From a checkpoint of a small mixture-of-experts model trained on Wikipedia: a variant of SOAP for the experts, 4078 steps.
Below are experts of layer 3 (counted from 0) of a mixture-of-experts language model. Rows are named router (the router's row for the expert), gate (a neuron's input weights, with its number), up (a neuron's input weights, with its number) and show model dimensions 0-47. Each number is 128 + 24 x the weight over its row's rms, rounded and kept within 0 to 255.
After each expert's rows: "gets" lists some tokens that make up at least twice as much of what it gets as of all text. This comes from a sample of Wikipedia text that the model never trained on. Tokens count by the router's weight.

# expert 15
router [135 102 112 131 142 154 133 122 107  83 116 120 148 177 130 124 146 121 155 117 175  95 123 131 102 146  97 142 120  94 141 170 145 152 183 150 140 132 104 144 182 119 156 157  85  89 107 116]
gate3 [120 113 129 148  75 142 109 108 158 137 106  96 129  84 136 187 113 155 147 104 155 164 122 156 129  98 124 126 165 138 178 144 131 131 109 117 156 106 122 127 111 113 101 111 147 155 133 143]
up3 [168 103 109 163 104 151 119 148 120  94 141  75 102  92 105 137  98 115 134  90 117 107 110 144  85 119 106 105 152 101 146 159 117 169 138 152 127 160 100 146 172 131 149 143 113  92 151 110]
gate4 [165 111 132 167 105 127 172 162 158 104 136 147 150 117 124 132 145 145 124 154 179 125 133 110 140 110 143 105 138 118 135 134  86 166 142 139  99 136 119 112 177 126 157 139 130  81 155 133]
up4 [114 115 110 145 111 127 135 102 126 105 140 115 178 115 111 121 147 133 104  77 142 102 110 139 137 131 118 120 166 148 117 185 124 161 107 118 174 144 147 126 143 126  79 136 106 111 131 121]
gate5 [124 117 128 121 124 149  82 136  71 131 103 163 106 150 147 123 117 109 141 119 164 135 127 134 143 128  97 145 148 135  80 129 166  75  52 116 108 106 148  92 105 111 121 116 136 156 160 114]
up5 [150 101 135 133 156 163  70 125  81 115 122 124 125 125 125 122 120 102 138 128 142 122 150 165 127 140 136 145 118 125  95 115 154 132 115 135 105 129 115  60 139 114 157 138 144 149 221 126]
gets: "2", "1", "10", "4", "5", "3"

# expert 65
router [115 152 172 131 152 156 166  93 146 138 132 137 112  95 137 140 130 151  84 120 134 162 144 165 144 113 100 148  93 135 118 110 147  94 111 176  99 113 133 142 159 143 113 114  97 127 107 134]
gate0 [146 141 142 152 120 135 154 109 134 171 130 126 122 124 122 155 124  96 109 135 155 113 133 145 151 109 135 139 112 101 149 150  71 114 108 135 154 133 134  66 144 133  98 166 167 155 110 151]
up0 [117 102  91 120 160 130 116 162 108  91 122 118 138 139 125 129 129 149 122 140  95 129 136 104 101 142 131 109 170 137  95 126 162 118 152 122 116 128 114 170 117 118 157 101  76 108 150 109]
gate1 [137 142 124 156 127 130 162 165 140  73 113 136 130 121 152 138 117 116 148 126 118 154 148 105 108 121 137 107 138 141  95 115 119 117  86 137 102  57 144 117 142 158 104 112 173 144 154 137]
up1 [127 122 138 119 117  96 135 126 124 146 113 103 149 138 144 116 126 118 115 108 117 116  95 158 124 152 116 149 159 125 131 134 121 152 176 124 187 171  98 139 121 136 161 134  94  74  75 122]
gate2 [137  48 162 143 121 172 128 128 132 140 157 157 157 164 109 134 133 108 118 115 122 121  84 133  89 127 136 165 103 135 116 134 117 107  91 103 120 121 107  94 138 136 156 130 150 101  91 130]
up2 [151 169 142 151 160 152  91 113 167 144 206 167 145 123 133 120 154 106 113 100 115 157 104 148 106 154 122 139 133 122 145 112 142 177 142 107 169 131 125 114 125 159 132 149 107 133 168 123]
gets: "-", " –", " on", "ical", "ial", " of"

# expert 17
router [ 87 132 145 132 132 157 107 128 130 100 131 129 132 143 166 153 138  86 125  94 167  93 137 183 110 131 114 112 111 105 144 138 132 150 113 124 156 122 118 117 140 145 108  71 161 152  91 119]
gate3 [134 130 145 164 121 144 163 116 120 144  94 148 108 161 124 138  60 145 136 168 129 130 120  99 147  74  79 133 136 154 125 164 113 130 102 165 112 101 120 129 158 164 133 130 129 146 117 122]
up3 [132 114 129 113 129 142  92  75 139 133 140 169  79 158  85 142  55  98 124 153 164  84 149 154 122 115  89  88 113 122 111 154  90 142  99 119 102 118 142 104 127 163 105 126 157 155 116 131]
gate4 [ 80 126  98 118 158 120  95 149  89 121 125 148  90 102 121 167 116 151 117  89 149 132 148 174 136 142 161  67 115 114 114 101 159 154  93  82 128 154  79 117 101 116 132 103 163 135 134 116]
up4 [156 147 147 144 100 153 160 141 142 138 128 116 192 130 144 116  82 107 125 161 119 120 134  96 140  99 104 161 130 148 116 180 114  93 126 184 131 108 141 131 162 131 153 115 106 111 109 119]
gate5 [141 100  90 138 131 152 146 120  96 123 111 145 143 137 165 126 133 151  85 146 129 105 125 131 130 107 156 146 122 138  93 103 158 139 134 122 127 148 136 110 156 111 118 106 109 118 106  99]
up5 [109 117 103 137 147 144 135 147  79 144 120 122 123 129 145 142 152 134  83 121 133 113  87 139 136 117 171 140 127 146 135 107 129 148 100 141 117 148 161 130 158 128 133 125  87 123 125 101]
gets: " and", ", and", ",", " or", ", but", " as"

# expert 3
router [101 155 153 147 100 114 101 119 138 163 132 124 151 129 131 125 125 119 105 137 176 107  93 105  96 147 144 153 111 115 130 118 123 113 135 137 105 113 121 126 143  86 100 146 127  90 190 165]
gate3 [123 139 126 124  85 106 138 104 132 147 134 137 124 119 126 161 128 137 140 157 130 112 129 139 105 125 136 175 137 162  84  70  78 139 153 164 120 136 124 155  99 125 147 151 136 102 134 135]
up3 [126 123 147 118 165 140 129 175 124 117  80 119 136 121 141 166  85 120 143 120 145 122 128 134 124 153 119 138 150 100 183 167 155 120 118 109 128 134  96  98 179 142 101 118 117 144 124 105]
gate4 [109 130 156 160 110 104 108 107  88 127 136 143 150 169 150 169 133 133 157 137 164 109 138  80 139 110 112  80 168  78  97 157 106 121 123 101 126 138 127 132 133 126  99 161 149 124 126 129]
up4 [ 94 120 111 141 160 131 119 107 171 121 170 134 107  81 118  71 115 130  77 114 101 156 122 186 107 159 133 137 101 151 171 101 149 118 122 162 150 113 126 154 162 116 133 100  54 139 144 114]
gate5 [102 138 121 124 133 138 117 122 130 182  76 106 115  98 117 142  78 137  99 133 161 100 152 131 137 165 154 119 118 147 132 116 106 112 127 149 132 109 171 142 107 115 103 140 121 144 152 176]
up5 [155 176 173 119 130  99 137 119 221 147 136 104 152 103 123 102 142 117 144 102 143 136 144 161 121 138 153 148 145 123 129 134 103 121 129 156 133 138 152 123 105 133 131 118 131 153 108 179]
gets: "i", "ah", "ia", "an", "en", " English"

# expert 73
router [159 114 145 155 125 131  91 150 149 140 145 123 110 118 123 126 130 109 102 155  73 121 164 132 141 167 144 103 146 132 119 112  82  87 121 117 182 138 169 127 161 185 115 147 136 132 161  88]
gate0 [179 106 139 148 151 139 127 115 154 163  94 114 130 151 126 142 144 105 142 126 168 133 107 142 202 108 127 134 114 139 129  72 124 114 136 119 194 114 141 127  98 153 132 136 126 105 187 107]
up0 [ 81 154 115  85  97 105 145 127 112  84 178 150 135 115 150 134 101 148 136 127  90 128 126 109  56 140 128 134 129 127 145 154 117 144 119 143  62 131 114 126 141 114 139 118 119 137  80 138]
gate1 [105 130 105 187 125 123 133 132 132 124 151 189  93 104 159 127  71 125 146 147 101 127 133  79 130 147 135 123 164 112 120 130 107 101 112 145  99 136 129 142 170 112 117 169 143 139  90 130]
up1 [117 104 120 180 133 143 115 122 125 136 151 158  86 100 133 145  84 153 149 156  93 123 153  84 117 159 149 101 168 114 109 119 107  87 126 137 127 154 128 123 158 115 120 146 173 145 107 121]
gate2 [166 138 106 102 117 138 140 130 113 144 146 115 173 151 139 175 134  95 151 121 142 149 111 107 168 120 121 121  86 109 133 125 124 126 200 126 121 125 138 107 142 103 189 111 114 100 162 134]
up2 [106 153 142 106 104  98 143 110 154 124  93 160 136 121 125  78 124 131 121 113  98 132 103 142 109 119 108 144 130 157 146 160 149 162  95 125 118 133 122 146 117 211 133 175 145 137  97 125]
gets: " |", " |  |", ") |", " | ", "% |", " | P"

# expert 38
router [161  98 115 142 159 169 137 128 104 137 129 150 100 143 126 163 161 171 171 156 137 108 113 131 132 145 156  95 104  99 123 125 139  92 150 142 125 100  94  93 105 129 139 134 141 104 176 148]
gate3 [113 137 122 128 102 124  95 133 164 169 126 158 140  95 144 139 171 132 137 143 147 125 102  74 121 115 157 104 128 133  88 139 161 121 140 114 139 141 134 114  63 157 104 102 149 118 134 107]
up3 [119 109 135  99 143 119 147  95 130 113 111  90 135 136 124  97 109  75 102  73 100 136 132 144 115 119 110 137  96 150 121  98 127 160 116 116 139  87 143 152 159 111 168 140 106 115 121 155]
gate4 [128 149 125 113 125 129  84 133  99 171 106 129 110 163 130 128 128 158 158 142 152 105 111 133 125 114 154 112 114  84 193  76 122 101 108 130 168 116 121 109 143 119 111 104 107 158 138 125]
up4 [136 132 183 105  98 119  98 145 106 182 144 135 135 134 126  95 136 141 109 155 124 141 157 107 113 121 139 136 142  77 135 118 152  99 103 155 182 114 143 122 141 107 111  93  94 127 119 182]
gate5 [131 131 126 156 132 131 110  97 158 173 139 159 166  80  99 101 136  73 139 126 133 151 124 148 154  95 123 112 132 115  91 124 128 145  77 136 130  75 128 123 124 154 153 156 169 121 131 141]
up5 [119 136 130 117 107 125 167 184 115 108  94  95  90 144 192 127  98 165 119 111 139 136 136 114 133 135 149 132 144 172 167 134 149 124 171 119 139 185 125 145 101 122 119  72  91 150 111 110]
gets: "9", "8", "80", "85", "7", "000"

# expert 100
router [148 109  90 142 131 115 103 163 105 116 102 149 103 168 163 150 131 146 114 152 137 109 141 133 119 137 136 128 157 126 142 144 116 131 136  58 111 143 146  77 134 109 151 134 101 141 158 145]
gate0 [141 121  86 137 156 133  95 159 108 137 151 138  91 128 148 145 103 150 117 146 157 130 167 116 125 114 167 114 111  97 157  94 101  97 104 177 124 129  88 137 115 105 138 133 177 151 146 120]
up0 [127 105  88 155 163 117  97 154 115 121 143 129 116 122 148 154  90 144 111 125 131 106 167 117 100  96 131  87 120 104 146 106 117  94 100 150 103 114  90 131 132 121 131 131 189 152 140 122]
gate1 [164  88 147 132 128 108 132 128 141 125 128 138 124 121 123 137 145 129 170 158 152 125 131 139 131 138 148 132 111 151 164 137 120 121 178 117 120 140 136 135  91 132 149 152 149 103 118 182]
up1 [121 170 115  82 157 127 117 125 108 128  94 114 134 170 100  61 113 121 111 107 115 127  92 166 105 118 126  95 148 103 129  71 174 101  80 148 143 109 100 105 175 170 127 139 158 140 117 118]
gate2 [136 120  89 145  79 125 114 164  78 140 135 152 165 172 123 209 151 151 103 155 139 143 149 116 165 129 134 152 121 128 140 161 123 148 119 111 115 133 142  93 123 127 105 113 139 138 109 145]
up2 [125 158 150 113 149 154 110 110 118 166 125 145  69 135 120  72 122 119 163  71 129  96 122 103 105 108 124  78 105 161 103 134 126 107  93 122 142 134 130 163 119  93 153 150 103  98 143  95]
gets: " |", " |  |  |", " |  |", "in", "en", "er"

# expert 117
router [148 155 150 139 115 136 134  98 159 142 145 177 121 109 119 119 183 138  90 116 109 181 112 160 158  98  84 151  74 148 100 139 105 101 159 113 118 132 113 123 137 108 149 123 116 108 157 144]
gate0 [184 130  97 106 151 126 118  90 123 111 118 143 115 118 126 122 124 180  97 120 142 147 145 170 115 127 144  98 130 136 115 103 103 167 128 111  88 120 134  79 118 133 124 128 154 111 151 121]
up0 [ 65 129 159 111 117 131 124 132 132 142 135  89 147 153 125 140 125  84 145 119 120  97 126 112 148 132  92 145 139 110 124 141 147 116 143 162 168 146 130 185 129 124 134 120 104 156  99 142]
gate1 [129 126 145 122 103 149 123 125 128 122 124  93 149 130 114 129  96  64 129  93 150 155 112 140 124 122 112 153 160 117 138 186 120 158 103 129 124 104 140 149 149 153 144 136 138 152 134 139]
up1 [113  96 140 127 115 157 134  93 138 122 172  81 161 117 105 130 109  90 117  88 128 135 143 128 137 137 142 125 127 132 125 182  73 163 102 109  92 127 137 127 132 141 148  90 127 127 155 149]
gate2 [196 124 154 116 138 106 150 161 165 130 101 148 131  96 127 119 117 127 121 131 114 152 138 125 129 132  76  99 136 121 127 104 106 100 140 136  74 103 137 160 144 145 138 116 119 162 106 192]
up2 [168 129 141 142 153 125 161 126 142 122 117 156 138  90 166 136 130 122 115 127 109 152 130 139 120 148  87  91 135 135 135 145 108  93 130  97  74 118 131 120 156 150 111 144 121 176 116 156]
gets: "ar", "al", "or", "em", "\"", "ov"

# expert 40
router [120 130 139 160 130 113 152 137  94  89 120  83 100 134 102 173 122 131 125 168 152 115 161 165  86 131 130 140 131 152 117 107 158 163 104 165 133 130 146 108 142  82 104 113 115 110 161 164]
gate3 [109 123 170 144 134 110 129 183 185 111 124 135 162 123  76 131 143 122 170 151 141 138 128 125  94 100 124 133 128 135  80 115 104 142 125 112 114 125 104 130 121 132 106 109 134  92 157 142]
up3 [142 137  90 128 125 164 119  84 103 137 135 122  80 149 174 113 125 131  93 103 135 108  96 128 157 132 126 123 124 137 172 142 113 104 152 102 143  93 144 153 123 143 112 122 129 158 108 113]
gate4 [136 118 106 140 113 135 145 154 126 116 111 128  92 105 107  80 112 155 142 145 130 144 137 153 122 122 100 119 180 122  83 114 109 136 131 137 133 132 143  87 130 125 154 149  89 156 117 114]
up4 [103 118 131 100 125 106 151 160 117 115  89 139 116 150 143 132 125 148 157 150 165 153 143 149 148 141 107 142 194 137 121 135 166 151 137 126 106 145 132  99 132 113 147 114  89 161 132 162]
gate5 [116 129 163 158 151 182 148 158 116 118 157  85  98 133 112 133 102 142 109 131 162 122 166 115 139 133 160 112 136 151 138 118 179  83 124 140 131 111 167 150 125 111 119 101 119 120 124 148]
up5 [154 112 106 112  97  74 126 117 131 138  89 164 144 112 151 132 161 132 160 117 104 147  80 137 124 140  91 146 110 100 121 158  78 154 161 125 124 124 104 126 136 140 135 154 132 139 135 108]
gets: " two", "000", "7", "15", "14", " three"

# expert 57
router [164 119 137 162 127 157 161 142 144  89 136 133 102 120 158 182  70 146 143 123 132  92 131 157 132 107  97 126 178 174 142 140 108 158 155 131  72 142 124  90 142  91 131 130 110 150 163 108]
gate9 [117 127 122 107 128 133 117 102 150 169 134  93 156 146 130  73 132  75 132 113 133 109  93 111 112  90 147 170 140 108  92 169 135 148 106 119 100 133 146 117 118 113 128 141 129 145 114 135]
up9 [122 136 128 117  91 123 129 114 153 167 143 102 149 125 127  87 139  80 109  75 147 113  96 109 124  99 157 172 166  91 144 161 105 133 135 118 103 157 166 148 128  88 123 143 117 146 132 137]
gate10 [107 110 134 127 102 145 135  99 140 129 137 117 139 108 147 101 145 112 113 119 156 115 119 103 117 108  92 154 195 182 121 115 110 121 133 145 136 127 122 132 137 108  98 158 116 150 119  89]
up10 [146 144 118 121 150 104 106 164 128 126 120 134 125 149 111 164 107 146 154 133 105 136 136 139 137 147 164 113  64  83 126 136 147 135 116 115 119 133 135 128 123 145 166  99 138 107 131 169]
gate11 [112 138 145 100 138 127  91  90 136 149 112 106 131 121  96 149 103 114  86 108 198 137 137 124 123  86 112 147 102 124 157 111 156 114 163 128  94 116 162 122 138 130 134 116 146 149 135 128]
up11 [107 132 147 118 118 123 120 130  99 140 131 135 106  90  90 132  91 140 102  96 150 100 149 124 144 106 148 113 141 144  99 123 122 140 121 127  93 111 150  98 165 124 177 161 132 158 152 113]
gets: "8", "7", "9", "6", "10", "4"

# expert 41
router [ 99 152 110 168  95 120 111 133 117 119 147 132 170 134 182  86  95 108 100 125 125 114  98  99 117 153 128 145 164 143 135 118 148 122 115 143 141 152 137 118 177 118 132 143  93 169 123 106]
gate3 [165  95  78 135 151 123 101 170  95 123 141 127 111 157  75 131  94  99 126 130 118 155 148 112 104  91 131 141 148 144 170 114 156 183 120 117  83 125 143 153 131 152 115 138 130 119 103 119]
up3 [110 146 121 133 135 115  67 124  99 136 147 132 153 169  70 148  89 144 138 149 117 134 118 118  98 106 150 155 105 145 160 110  97 176 138 130  91 148 156 139 135 144 145 123 123 127 130 120]
gate4 [149 138 149 130 116 130 135 165  81 115  79 113 112 105 124 123 117 130 117 160  72 136 132 139 166 120 138 108 173 123 113 142 161 149 139  83 110 113 158 130 130 141 138 145 127 133 126 134]
up4 [144 133 111 134  68  88 130 151 100 155 109 160 132 106 136 124 127 133 111 148 111 126 135  94 149 130 122 160 139 141 122 128 120 153 103 101  86 117 147 140 146 109 100  95 120 138 140 114]
gate5 [147 109  88 142 136 125 146 158 160 118 164 125 133 120 135 118 120  69 129 132 112 151 142 129 117 144 130 124 176 141 155 107 136 138 132 120 193 165 111 118 126 128 160 104  97 124 142 129]
up5 [133 146 100 153 114 105 143 105 167 161 176 165 117 126  70 131 124 118  86 136 142 145 115 102 131 139 142 116 143 129 187 123 125 139 140 139 163 129 140 102 121 122 175 150 139 104 131 116]
gets: "h", "u", "k", "g", "v", " K"

# expert 69
router [153 129 132 159 126 136 110 118 132 184 162 127 160 166 160 105 115 120 114 138 114  96 121 145 155 156 109 160 106 153 106  93 130 113 110 118 120 135 135  95 143 102 148 115 172 130 190 151]
gate0 [112 124 160  69 143 128 109  64 139 170 132  98 131 115 157 126 166 142 120 115 164 139 113 146 143 141 118 137  96 179 113 111 136 125 170 104 161 109 125 126 161 134 160 173 157 130 117 145]
up0 [121 116 128 106 154 136 109 105 119 161 132 115 145 122 183 102 162 117 108 117 139 114 128 118 183 141 139 122 100 194 134 120 120 119 134 110 156 120 146 101 158 137 151 161 175 161 137 136]
gate1 [140  93 136 141 182 142 118 149 110 174 113 108 137 117 141 125 113 154 123 140 186 104 158 120 121 112  84 117 113 114 136 142 126 150 106 117  99 129 143  80 162  98 122 146  90 135 152 121]
up1 [110 155 114 103  70 115 106 109 132  84 133 135 130 143 138 135 144 130 120  75 113 135 110 166 140 158 168 132 171 138 136 112 108 124 153 123 143 143 121 168  90 158 153 129 152 121 110 142]
gate2 [ 97 181 149 135 157 147 189 124 112 111 113 152 115 114  79 146 118 138 121 128 180 110 122 146 134  96 139 125 112 137 119 119 112 116 150 116 131 122 127 162  88 141 101 122 132 101 123  89]
up2 [155  80 100 119 164  94  70 163 149 115 108 108 142 169 148 129 132 108 132 136 121 133 116 142  82 116 143 110 134  96 131 150 129 144 140 144 143 108 134 162 137 134 107 159 132 148  92 113]
gets: "ar", "u", "ur", "b", " d", "am"

# expert 94
router [ 99 165 141 102 167 146 103 110 137 165 132 124 135 133 163  91 135 147 105 105 130  95 170 131 170 106 136  92  88 168 106  84 119  92 140 135 147 136 137 137 163  81 132 167  93 117 146 133]
gate0 [ 93 128 129 111  79 139 126 105 159 115 147 121 158 134 124 134  84 162 117 127  73 139 123 135 132  57 158 134 124 156 105 129 135 104 100 114 118 131 131 142 127 139 101 157 107 122 149 177]
up0 [153  98 112 128 162  96 180 112 107 123 103 120 121 106  86 135 139  77 177 122 156 114 123 149 137 141  94  86  97 108 162 166 134 143 145 131 161 138  92  93 105 115 114 138 184 112 133 118]
gate1 [ 93 112 162 143 156 143 120 160  77  75 105 136 143 141 135 120 102 100 131 159 117  78 119 108 115  94 142 158 130  87 114 140 150 124 158 122 116 131  78 132 124 132 119 114 174 104 133 140]
up1 [163 177 142 126 169 176 152 102  84  80 127 128 179 117 129 112 112 132 150 102 141 124 140  93 105 149  92 120 108 116 126  90 141 114 163 131 141 121 152 189 136 122 144 135  84 173 133 147]
gate2 [137 145 162 161 117 124 118 128 153 158 104 117 156 103 170 135 113 109 144 127  93 142 132 148 126 135  98 154 111 138 153 146 139 117 152 178 155 111 145 163 134 138 135 153 105 145 141 161]
up2 [129 157 113 192 133 135 132  78 132 149  95 168 154 119 147 119 118 138 148  94 136 138 158 158 119  88 112 122 118 138 140 131 133 125 103 131 120 120 135 141 160 145 121 188 139 167 168 118]
gets: "a", "al", "o", "ay", "an", "ia"

# expert 11
router [164 158 163 119 139 109 154 126 136 156  85 147 146  81  75 139 154 125 138 141 158 165 108 122 106 133 116 145 144 130  95 141 122 142 144 158 140  93 126 117 135 157 138 126 148 104 114 115]
gate3 [151 165 128  82 136 176 177 115 114 130 143 106 142 137 115 133 152 129 122 131 132 122 143 163 126 107  98 140 156 143 121 135 122 121 111 161 112 146 136  96 124 129 139 148 165 103 106 161]
up3 [170 125 113 143 100 136 109 167 115 136 128 143  95 159 146 111 110  92 166 125 136 132 132  78 159 125 178 126 130 121 143 125 115 118 138 103 125 146 141 159 112 101  96  83 109 116 105  82]
gate4 [146  99 161 119 160 101  97  96 121 127 106 182  87 158 147 141 124 156 145 128 112  83 109 153  76 137 115 142 178 130 118 105 110 136 132 130 122 193 123 110 170 146  73 126  94 125  97  98]
up4 [140 126 139 115 156 125  93  88 140 130 138 157 104 142 126 100 135 125 152 131  86 103 113 123 100 115 133 139 113 154 133 137 164 167 156 129 133 126 150 107 140 138 127  97 167 123  97 151]
gate5 [131 167 144 130 106 149 115 140 119 157 128 133  87 134 107 134 150 146 132 109 125 112 140  70 115 104 159 112 149 106 115 120 105  93 171 139 179  90 143  90 146  99 121 103 128  80 131 118]
up5 [124 115  99 129 139 117 150 118 136  92 125 149 161 145 171 148 136 119 102 127 125 160 138 157 115 147 127 129 118 121  96 161 135 127  49 108 116 159  95 152  81 155 150 178  84 150 100  66]
gets: "T", "K", "N", "W", "H", "A"

# expert 50
router [159  90 132 156  93 129 166 138 126 139 147 133  83 149 110 151 128 167 136 123 169  90 117 124 114 104 157  82  97 122  93 136 102 102 138 154 106 140  99 104 140 110 154 145 142 104 138 101]
gate3 [163 125 140 153 137 139  94 136 101 124 162  93 133 162 127 128 116 122 154 164 128 104 136 136 121 145 152 122 140  84 130 128 188  96 122 146 101 119 128 122 118 149 152 101 183 101 131 141]
up3 [111 158 131 108 107 118 159 129 148 115 128 129 110 136 132  90 135 133 113 119 117 135 163 102 134 114 116 138 137 160 110 111  80 115 143 117 145 162 121  89 123 147  96 127  89 126  98 123]
gate4 [133 141 111 120 180 139 128 159 113 119  95 143 136 129 120 131  96 154 125  98 116  70 106 134 124 146 149  92 147 127 136 101 113 135  82 138 130 123 103 108 127 110 122 102 134 107 132 161]
up4 [124 131 123 134 165 104 138 157 111 106 111 150 116 125 118 100  78 138 108 104 144  71 123 132 119 182 127 116 141 154  94 135 122 110  84 148 148 127 113  80 142  90 133 104 101 124 128 142]
gate5 [117 118 183  96 144 122 118  61 148 175 116 108 130 118 136 158 100 150 133 140 105 158 117 112 139 132 109 129 142 147 132 170  94  91 128 110 133 131 154 102 148 157 116 117 122 145 114 130]
up5 [109 164 124 102  80 119 112 170 183  87 101 124 145 109 156  97 173 120 128 107 152 126 110 143 133 106 145 139 172 108 161  73 140 139 136 121 136 120 121 166 114 123 119 125 143  93  99 125]
gets: "0", "3", "1", "2", "8", "7"

# expert 110
router [145 136 128 134 158 161 127 165 125 107 119  94 107 125 123 161  89 151  92 114 145 151 124 147  99 105 103 123 120  98 137 166 133 109 161  98 104 105 143 113 119 179 169 102 132 115 122 137]
gate0 [120 100 126 138 124 171 149 113 149 140 110 139 128 136 110 136 146 133 143 171 119 129 109 132 157 147 125 153 143 115 128  58 144 102 136 133 161 144 138 141 139 113 122 153  91 119  98 113]
up0 [146 109 139 133 146 142 126 106 157  82  89 114 101 115 115 130 147 158 119 150  94 137  95  94 143 112  94 124 142  74  89  88 104 115  85 101 133 115 157 132 128 111 115 147  66 113 126  99]
gate1 [121 123 123 114 126 139 158 137 118 149 120 171 145 148 147 125 126 124 127 102 180 110 117 100 143 100 174 132 131 147 142 123 147 136  79 132 117 127 159 115 120 157 145 102 111 156 123 117]
up1 [103 121 108 158 102 128 144 109 111 104 129 157 145 134 143 122 159  86 148 185 122 152 124 139 155 148 133 163 149 147 129 118 151 118 150 155 134 138 116 168 143 111 139 183 157 152 141 121]
gate2 [123 171 135 131 134 125 135 131  87 123 140 126 112 166 101 156 141 145 130 147  95 118  94 109 126 136 165 136 114  91 122 155 140 142 114 146  57 121 114 122 132 148 141 155  73 114 151 187]
up2 [129 121 133 125 129 123 110 117 112  89 123 126 114 152 108 151 153 142 127 149 116 115 124 107 115 126 151 148 131  89 118 187 103 148 142 133  59 101 116 124 129 198 152 143  62  92 126 162]
gets: "\n", "| ", " J", " K", " D", " j"

# expert 86
router [165 178 150 104 122 127 121 146 156 166 148 141 133  85  84 118 179 104 134  95 152 209 127 135 148 122 126 140 112 167 124 144 133 147 114 114 124 121 188 147 117 100 136 106 121 102 108 150]
gate0 [111 121 132 120  95 151 155 110 155 126 114 116 104 113 167 140 148 151  72 127 136 132  79 139 171 162 111 151 123 125 158 129 126  91 163 106 142 160 135 145 115  96 151 135 144 171 120 109]
up0 [130 150 124 126  97 104 152 137 148 148 159 131 129 152 158 129 173 165 118 101 133 111 113 102 148 176 130 145 108 157 113 108 116 116 121 143 124 156 152 148 141  77 104 126 159 146 152 122]
gate1 [123 156 127 164 104 119 138 164 155 123 124 100 117 161 110 138 191 134  96 102 125 144 115 127 160 166  98 148 116  65  95  96 130  99 144 159 114 117 128 127 121 122 125 110 101 124 171 131]
up1 [123 149 134 135 100 141 119 160 147 142 147 120 146 133  78 129 155 148 102 111 119 138 161  96 143 178 126 134 122 104 133 122 132 126 121 169  96 138 122 100 143 118 110  99 103 105 184 152]
gate2 [114 143 146 137  85 119 125 150 131 162 111 152  92  93 128 120 106  86 156  85 123 152 132 127 109 122 135 133 147 164 130 166 113 112 114 147  83 119 113 104  81 110 112 122 128 166 131 154]
up2 [132 124 137 145  85 120 136 143 135 142 123 158  96  89  96 123  78  78 118  94 140 144 115 143 105 111 174 103 149 175 132 142  87 131 127 121  79 100 133  94  96 103 100 116 157 140 114 154]
gets: "ak", "g", "in", "i", " G", "k"

# expert 114
router [130 117 124 121 147 101 120 154 174 114 142 153 130  73 174 149  94 123 145 117 132 107 116 167 150 155  90 129 153 129  91 116 117 121  77 159 108 156 136 103 117  99 105 134 166 100 150 155]
gate0 [141 104 125 127 135 123 138 102 146 131 163 109 161 175 141 149 171 162 127 132 123 143 159 122 137 130 131 106 160 112 147 121 119 139 149 142 128 133 142 157 113 126 119 112 104  74 156 136]
up0 [104 120  80 122 128 110 129 110 133 151  99 104 147 173 147 141 148 151 125 144 163 132 119 165 109  75 142 126 132 119 147 140  96 147 133 172 151 115 114 157 113 138 143 121  89 138 132 141]
gate1 [123 111 150  98 147 162 147 120 108 140 115 130 104 117 104 142  78 116 105  93 144 129 105 105 117 155  95 158 164 106 124  96 124 136 100 122 113 170 141 162  99  86 103 129 174 160 112 133]
up1 [147 102 170 119 101 123 130  92 125  77 152 106 126 121 122 126 139 144 140 101 134 122 141 156 125 143 136 108 122  90 171 151 163 163 164 129 167 125 101 115 147 111 157  79 127 112  71 123]
gate2 [118 161 118 121 100 147 162 105 110 140 102 107 168 136 129 144 128 156  75 116 114 148  90 106 121 155 155 136 121 121 108  91 108 111 115 103 156 118  85 150  92 152 138 167 108 104 126 141]
up2 [106 129 106 110 108  98 105 124 111 116 134 118 146  90 122 146 115 122 101 117 127 103  97 104  99 164 146 144  91 146  91 100 108 113  94 139 134 163  93 114 117 145 105 112 142 120 132 174]
gets: " was", " were", " had", " being", " to be", " be"

# expert 126
router [118 132 115 106 162 138 101  90 112 133 105  70 148 148 111 168 125 125 132 151 118  90 109 158 131 159 156 133 159 103 132 123 154 116 174 126  85 139 100 149 147 158 133 119 138  96  97 137]
gate0 [133 133 163 127 113 106  99 165 125 133 125 115 132 127 123 131 133 117 114 204 117 113 147 104 113 129 134 161 148 149 144 119 107  92 158 127 137 124  99 131 168 100 101 132  77 115  87  99]
up0 [142 109  85  91 133 125 109 176 159 145 113 131 121 137 141 135 115  77 143 134 150  79 103  98 114 132 151 120 161 164 151 122  75 124 152 133 120 136 102 122 108 136 121  97  94 127 115 117]
gate1 [134 152 106 144 117 153 125 135 112 145 118 110 120  74 117  74  90 138 139  64 125 132 138 149 118 120 166  94 159 159 144 128 137  85 111 142 152 109 151 132  91 107 130 113 163  86 103  97]
up1 [135 108 102 119 125  76 111 125 132 129 126  80 137 130 129 124 136 108 162  88 147 109 122 156 111 140 154  96 165 153 127 153 115  89 106 185 142 132 160 121  51  92  76 123 146 119 154 128]
gate2 [107 134 103 126 143 163 148 122 127 125  92 163 149 116 100 122 166 165  98 141 120 130  86 191 117 125 104 131 121 109 106 123 153 155  52 125 122 117 104 139 166 190 160 135 146 134 115 109]
up2 [116 107 144 142 102 100 119 136  97 123 162 135 124 158 153 115 115  51 132 130 124 139 149  75 122 123 127 141 103 123 114 142 114  83 120 131 147 110 158 156 109  81  84 136 137 135 135 135]
gets: " was", " were", " is", " are", " in ", " the "